Below are experts of layer 7 (counted from 0) of a mixture-of-experts language model. Rows are named router (the router's row for the expert), gate (a neuron's input weights, with its number), up (a neuron's input weights, with its number) and show model dimensions 0-191. Each number is 128 + 32 x the weight over its row's rms, rounded and kept within 0 to 255. Numbers have three digits each.
Before each expert's rows: "mostly gets" lists some tokens that are sent to it at least half of the time. This comes from a sample of Wikipedia text that the model never trained on.

# expert 35
mostly gets: "- ", "=== ", "==== ", "= ", "→ ", "TC "
router:146107164057089153148151121166182158117091170080171109164111163165120116160108075142132118077081143066092174099153081109136078114134121104161148138056153099129123130128129130116156133077097110147151149171158070093171158084108083079089106112194112102106118098085160143082107106164172111102147089149087115129130159200166181130082159097165082094136153078056138126120107145156127154124188093106140125154123169093143077169119101125179106164170159172137180171167086125109113142083149121135175084114143155119121106108109126183165186098141126120116117171126176098100096128115123153083
gate5:116105099142118125125126178117175143121117116147159132124106136191111070163114079125127080109107096134066174130162141104114102076148077129125204138096147103166150132127118177137169081142124097159161115136120108109189127045128162125052129156183110127098159117087156064137140151093199144180185158090142127097070145120122067142196209085181069118093072153141127125160121152134120075166140120115180163113099097082164164139093103131119170083105170130134160174122122117114086116102161156113129125101147129100063176109170139126097119102147130107071144087116155129134096161081114129149
up5:088127126182130217135111189106120073141229143162138165116094094131114124130125172162088134103153114116086145148137121068147146068125099144085151117115131114146141132140125113175185089173064133176121071078120132087188121107149044118115113139138137130107149128095165104197143114079168100180114140142182125071095152121102073165140174094166032111113113155167128115095135149133149076126140109111182176115106104104173151145095102162158111094142174090127147146113115107142129135122157118100110141057153119104056200121149099082133126111119145109108093124084149156153143146122151123129
gate6:154052139163123087150128125096140148107158155109126114127143121120117068098111170172083169109117139131167110110112172125129118163076059236085164100112099174105084109093137105126201109099129167073181120111107122118131140096135085144173127128138120127163163131183167110135128104179085122127204178134139141129126162123156153135115096139137139159126176161071102130126148132078165155135105184135134095095136080111144122108149109162129102098132173097138125147146161061168142105170069145131130168108154116124135119124155147105150152211121116077172071074165157144150130019171117077098
up6:159207128114161204102121223160077163153135103142137097122098118171082170150175211132121098117087157111142152175189085111126165141132128136154154171168170118111118127156080079125061101112087121126088090082108140111154150090064103115155138155188108134144120081114138115115131090082179054133056135118120139128172126108078132119186172105103094117140072181101145104137148121150143078163142098140133157189101100100098140103114137102115135146119107148117140133136104112176078141078142144155139124088068148115124166088142159132090155103101112126059123081116161091102119138102105162159

# expert 21
mostly gets: "located ", "city ", "species ", "largest ", "List ", "district "
router:157124148120129136148152151162149204103099152105148111167137161114103108162117161131141125111072148109120150129125120082162108116146105092155159080089151117124109103156133177099162133080112121135120169172179093133171157066103113114105116124226109083119108093095136147089107098129168157134163085155096079185107186186175153130104121131165121095169158121072180114169094144137138122103170091114177074136118143101152097114082109133112185146190142142144177154129102079084099166083161178160165097140177150100121129141118158159165202082172093119102117184115124084112114172055070107098
gate4:128135162154129110220134115108100185059144157119093109117134121120153120122171123134154106129170185132131082121122159136131160129169134125117218219138140127161134132149153109130117118111062122141130061100128081153148164134115113091141179118178140124145139138115122150147103097101075156073118082182126138142131141136148146119047156131049122117197112099116099150169129159152101095143146119127169101108078126093136162138172119122172144182172156188104107110097087111211131151186093122100159163184153100093150117084142136121138154122147123126063092173149127114176110123145211078174
up4:170062125151114128092114112135173042134084106120121186157120108145132178160088099146116120107102130119179144113181095120087065102096072158126104179095131133132104141175141151137084126086179119139171184139100209106175115110090124131110118144121137132088145156137138118100095138181143124078147178131088121144116183138128127161139132158215114126141173103066208121120155118120085133155118129147147154142119151127105146130119074128127145115181124022130173089178170159146082168092111151142143094128127183166066170161118083147131091175119109127155135081185113130124174169116103162124
gate5:170101166140049093139071111123139179114153113132134126123177160183076122067128136142072139114138113149137147128141122105104054127130107134108182167072192094121142066084128075136138182151070089137137169146154207114153161140116149114073168131081154115141181128042117098120095146146124071076124115124134080092151117149118160125079082108118107160163173117123167166154255122133154125105210132133126127116127131168141129121103138131163174096168218150140117144110108111102142142159157087099138151143087124124103140127081122120115132118139086109165095149119152138124126105167160132130
up5:131119123116144181114198091088113108129033149196137124118150122115224128194127109142166051145125142093093104159117125086213114113136129091170099053129105091191117188176153118150141122139101122110110127119068109132143113151135071091103072116174078073135161094086133167162121101098106131155140182121106160157111125163172113116130176137150107078096103149129113121097083164170106127113118077120088125148083080073086127150172102103140108181151047116138119113117138162157123104104117153156154095151151134159146110086118149109141130111132095156180142151128115116111182123070145109101

# expert 18
mostly gets: "what ", "Mr", "how ", "Dor", "“", "(\""
router:196109149127096159140149145152141163072109156094153077179122154142085104160147114147138121114132140117130166095150114097149153119173119170162143116072182067150063083164150105132142133114075090165139167127145078073164142118128113104123101134157111049120144111087217146126097102136168083065178104144116125198104138161158160085090165094157117098128144104112179152126139124147123114092153126126152078157090139113127103145108094085108138163145137177130171127110135127120140212124126160134176113137172118081096078114060168133184208058141076167107054135107146137134118120125099151121
gate1:138146107084099143110106083150157109124170101122122064168081153073152119164186133105143161178149090118182125101144104163134107102122109090092179164115191114116123118222099139104138143181087158127150119163103145085120143127219168145135162138113133126190156163153079153099158075129119149091087182196158129121133128141107060106172130099141123140112114109146125118132159074135141127168141110134118099149152148164077085086096182182092073116149184123154103084064110138143166166085101120121116115078152129123154226139064143119088167170151145153118111156140098114156126106094106107134
up1:121093126076135224133144077120208158151136115078172141192129134090078110083150124105092155109109117139174132132189139133125191106191164092081159049169154155063168163147143112047126150134079159164184152149113154127108154142121139127135153141141125110127142141099153155119162118129158160058165132166118180144141107135142139117177140139146053182158142171121128134123131089136160151095108191074133150082100107158105119102098116081105179093147165154150153089092150153160155130165109140143178127162118165083087139110142069139172154142131170117074139099130104137143117177163120127166
gate2:135122173164144153086090113114115145113094136151132088115189086172110177186153101064152159161137112116033099115131111132110156139164116153158132092124112087128140134161120156180140177118127107141190128126097140149157120111101138133137189132148156093128109158123115087157095108108169128145071105190105151113148125135171154198169124116138205115141100109102182177108076098119100122212150083103189173147164161116136172147152185139134140148134180114077145134130183083104140149072141160145129184090157081062106150101179181150094141128137151106098117115110067091144120087158066120131
up2:129119119140135130129144160125146119080185108112085104127106128131094086121130148160080095157132114112177111209076117091135109135121109129117140146113118093135079054137118126171040063108141113149057098110138142158156149116175135080135092169123090122139106142109122167121151153127086217082124082168128136109171070148134151156117093142103128071166127070119121070130128143118174143122123184208115170096119126087131167103112138152128090196165169159176174156189109193164116147177117114164109119116106134189195109145126181085074145098143145114104120141140140072127109098127159088087

# expert 27
mostly gets: "An ", "Best ", "largest ", "politician ", "another ", "former "
router:176106137104114149161164121164157200084107154115152116144142171096103088162106139167139132118065129102109145098158098088160111102155121109142147076119129128132085126159167122120148136086102118159153165162174100124173147101139107124117085082172102094112159086092147152121112081157176093118168090166089091198082202164157136138120136107131074083160175129095184110138093134190164143105174088104169096141120158112171092166086101115114162127172136147115179143127107087109085164106177184158150103137165157108100104102086174133137207091157077146132105163094166072134125173073067127105
gate3:148126146142107208193184186131120148182155168175097098083183104109050146164210141096113122111120127077069130129122054173067139110067163221155091129093130137115145090112112167080132144103152126166118155133158107119074126086120122100141131155140119108119120083153135202146154145175111178095166152150115173148088133127151102134138184115088106140101112139115133148131136121117152096104166085097099165127137133096145056131094154135163134133059137150094205173109136143124076128082132082161156112136119106113105143100116129128156055105139137168155122132085148126139109114115165182148
up3:102107111102135069110077126130138111069073108085073190162103155119183172148093149130131107164132183143198184161095164100134135166215110092125196125080140108166111154156133069187133075103096093088122097085114058082152142170152119172100070108133119153176117134123127077085112121093124060188110101108179096098137150159044091067108114096186091122166171143121121130152135137146128089119122104177141095149103114149106137154112149143102097121185137098175097113166099163133161111129127162140115125101154157132153092098103129122135155134113080108085099134155093127120144092124113108133
gate4:125159186100084111111118137179118174153102110061171133166129170147094128123124110167131133103148129114150131067147176036119102119114114141145114148096162152092097136119152145171120168108147106183136127129115179123086136125122136179100142109079154144185115131149185112076139056198169158177188146101140098134094161132079141147087119091147128083136146114078128124193122071086119069174087147099174109114140146088136087110109135148133161138178148189115100150091129099133180078170112144121141065094122126112079075072201139149095112148089186103128103109121088101130078119124141146167
up4:159173129159170096190103092102127141094175061158156136080107094119159110106142133107089109121137130127147118162133115113079154114173052166154213116054130153143135121135161127138132113157178060098109162188084120131124105095143125107125167161127121125155067133137061082171136090116174059135141124114075104135152147152096166094105139142121104151188118132126142158161157145130196109119125116184157060119142119157069082171161111085138114129087166164158055144104146092109171111111058102122178159117116146185081145155174143143129167146177129126056133112169105137141123137134155140129

# expert 24
mostly gets: "idd", "Sy", "Str", "ji", "inj", "ø"
router:198124148088129122135113126143139134121101116098164106139175183139129126144138111211180102098124151102114136089141121097157111099144082131175134112120152104130107142156202114121168146121045137154165156111154144083164116135110096112120084108175113028117141135123143167149139107116154103123155123141109115226149154236135100149092143113165096088152161074089096084212121131184138134128161129144144071154157155115158104152121134104149177166121157194178199147144135113112174106091168108168162102135165176153127091120139117181149128064111090147117133118132132148146106142051123125110
gate1:161132132130150193141138180146144165088137121137124111189051164135125155106196099149184188118147143067113129173140098126155065148151133079095143099166152189125172118133143156112086192077099140115147129143116131143146162137142148114125144133133086110087078085133148092135124091151093161099181095094162118178101190143168086144148082109057152115131162129101134109119096131176130168137158063085103167146077180086119112112070120130138142106147148192146157136172116103108105117053160078166169144103136081116129101149070114162126187135177119112156155126169158132173123125087071114136
up1:133152098160177149158105086105169161144111109169069134142109149169125106111121124151151141121151142142129110157171088098119128177161127113106122159150078123104153066189194137113130151119124154106157129163065116112095142154186171142127108125138100054098142154194094151151165128135142137006088119138144150155133153133175108176131120129065142170133117172099139093139139103145135140107140132126125136145135146103113140132136124189135226103104079141105209110156095126100113090074137136146158148089121121143140090148122088220090108171124150128146124034164195152160106161085157089092
gate2:109089174104115163180098113135122162108138130114144055144077147089144150139161127100154143116143174071143099203166172160106110077054096163129122067106128155123169066096117135154092179110137114134125149151129132143133132113057110085161138091119115177091174135077172061137104100106122075132199111161138102130130178123105154107142135141125190116140132143105125115115195104193141144084133138155092129115150158140148150160071134084142193138158167133080136119111093104159093097122186074116141154163184118116123134160167113192133112150151141133141164088089049088098101153095072155144
up2:115199137154160197122184150141119138148189172086110151128132102212131123104136120098137192166125069165182118123112135118199111135191149128192100123157197110106148149124121180081155166118081144117052067110158135123101190131167141132104139107081142101145151139110149141100093154115162164085132133107113130156128219122147174134163143085112067127125100131155132198165174136118144123123081079127130113189118119162124118091145169116166104087065095117167067092149136142097176161138112154147109104114097110129098130136123180114132142128125182128120100156064139100127150167159165104130

# expert 61
mostly gets: "cin", "^", "TC", "{", "SR ", "Will"
router:185135153069111143150135102146166125110112148107148115141152145189126128201107122167153152085096151068099146142160109080148089085138097151165123132078151112187099120168176126133152109138098121130167203136148122113181137092089067085088105107175110077081177069089133114123129083154147161121165124144088125179129122187158162118133138086141108084155148064099165139154121139204151160128152127086151111176119174099130109167102075115144162167198148156167130184142081127151106146101144120178179118118138163123101111113097153176178167112145088167132151148168163076107124172076149148092
gate2:148135140115161202093151098149169177092100199125095191115232072098118104103125172110137106071114110099130133168175108058098122110109157114131152142082163140141071153165131155148136183133154058102153124120167157140160120127099099126098124163166129074119132154109159124181131166145111154120135147112143127189085127149095142168131121048132096162141174098113149124110155095117190169083108101059148104144057104111098186134106090138125108081124137125104098159107124108145132150027046117115156145128154165162122131105104150102162133162099159153134151139109148100117090175135123111098
up2:164182112137153168070148109133167148108123162135140207090193087134156111104117155105155137075115134117181128151194140062102152123133130127114107153091170117151087137144133116163139164155178103081146125074194140159164102124119103105119130168127132106141087136134128128186102173143111183135074170120182168177114098114099150168140127076101132175118186081156138119114153129096176141117097103085139089128068083093160169130137065140135106085127079129114137130103145086191144112054062130168153154160118147168123106112099142122155087226077158137102147143112130126095130178151086128092
gate3:124101138156124140095146149104178159164097136141114071106136100151132122068082128095107101088143104152168106111097132197112123114145164130110172079113089169127115127126086126066129147099158114163124113134015144109130112148132165135018165117125167106130124126107107177100126123163077133165156116116108147157117118159133141090096111086120106162181164142109141163132155135160095132124175120194193103107125066099148043176147129116105133150143149189161121086111104038135096106150107168144131064128184188133113136114157113140111186115064120180134085159101108091137125171135129183115
up3:153117130149156140107139126072161113137146079115128103049178135134160096132120114073131085069170088114173171128125153209074131176106140118096113123134080120174113102112117126126146167153133136104127173087083156127102083142150099189085151134094127152141132140169126144131157131106124138183134159098125189140144083157077147156099190110182109084141103096157099059150201160151136128175163178144159068121120119092200126170126101112087165160209178154146114091133081126142151064139079141190149131132178166112151132123193118135124151142089086120158127083156090125100140104123145159149

# expert 22
mostly gets: "|", ").", "\".", "|---|---|---|---|---|", "|---|---|---|---|---|---|", "|---|---|---|---|"
router:169145172082095140150149143183170151108109164112147080159164143147119116141109097169119137090094171079125153152171093105129107096152096127143164080105157117145112125151155094108130164154071122137157171102149118099119138122131120142087100121183103074074180098048142117100119104121133093102147134169096106148069146227169153115136151074113134100145197096106166101145150151197134181125150122107129063190117161139128085150109120094171140133158147166173118141179098119140101161132190114181151074123131178089138071074097167189153166113181118156149132147151151093107065135110101161106
gate1:115070151150154179097148040141137148145087146100147096126166100107120167143159045120145119108112135142095154123162127061081113169071131114111151102142146135166109116091117124152102140132128068133135149152131176127102096186130106133113047086153110177182104146095148098094177149195119080124205134142123141085088153185118103123091139118133143072094113086112086045151101155154177106118114149075099190141143180167118166102124115071084110173132117122142097130140109138119161086108094149129123174146122125115111109092140133136166097145147047152117064085151128173125164122089117132189
up1:136169170124142071098103177131120199069190163082132159104106168124110062098112123157133144120120119123129100150123139113106137047177121107132155161126146080118173198120136175108133176113122121096156191166109142148084137121151119143085228160174137113147098109098097095123098136132123188118154120125103176180204103140183132158178095121168104155179129092110187172111126180074168144116143085090155148121121163156144151148123162139093157114068142167125132125135113085143114127113151132147098140088079153156068075164173149117133089213142180140126116108130096145164137139137099105127
gate2:123164059140121126132124174122100113144081151142108113152136117114151167058171054127108092097118142083123142167182108083105079132183082143119123158136156157088144105119170107094117163158121112116117068102156093191114174120142084094109148100105110107146153120117140073145099113126147090178146152165109100137131201141123145122150129089138142086132084122162187116228152077132127169095162109085122093142072160136110088161131137122148099107158192057165174139091137085122044127072164109167129087188161167114146089123161172186104144128121157077105135116131121138074146127111097091130
up2:144129118177148132121139087142149189141127170143042097117173170175159117144166165140131088082113094103128146138127098141102161124117174123135097157225111173131132066080104112132095125100176025127132119103102106087130045164083114124143138099061115161126044097123125155156166148172144148142113121091147110113127150164115118174133114048077130147119154149126123147126122140106141151118147115079098066166106161078140147142120126060044089134137122152141120088130129153076150103068056133171109144120135126142170109134132119154077143105158099125159101122177077086137159145100139131099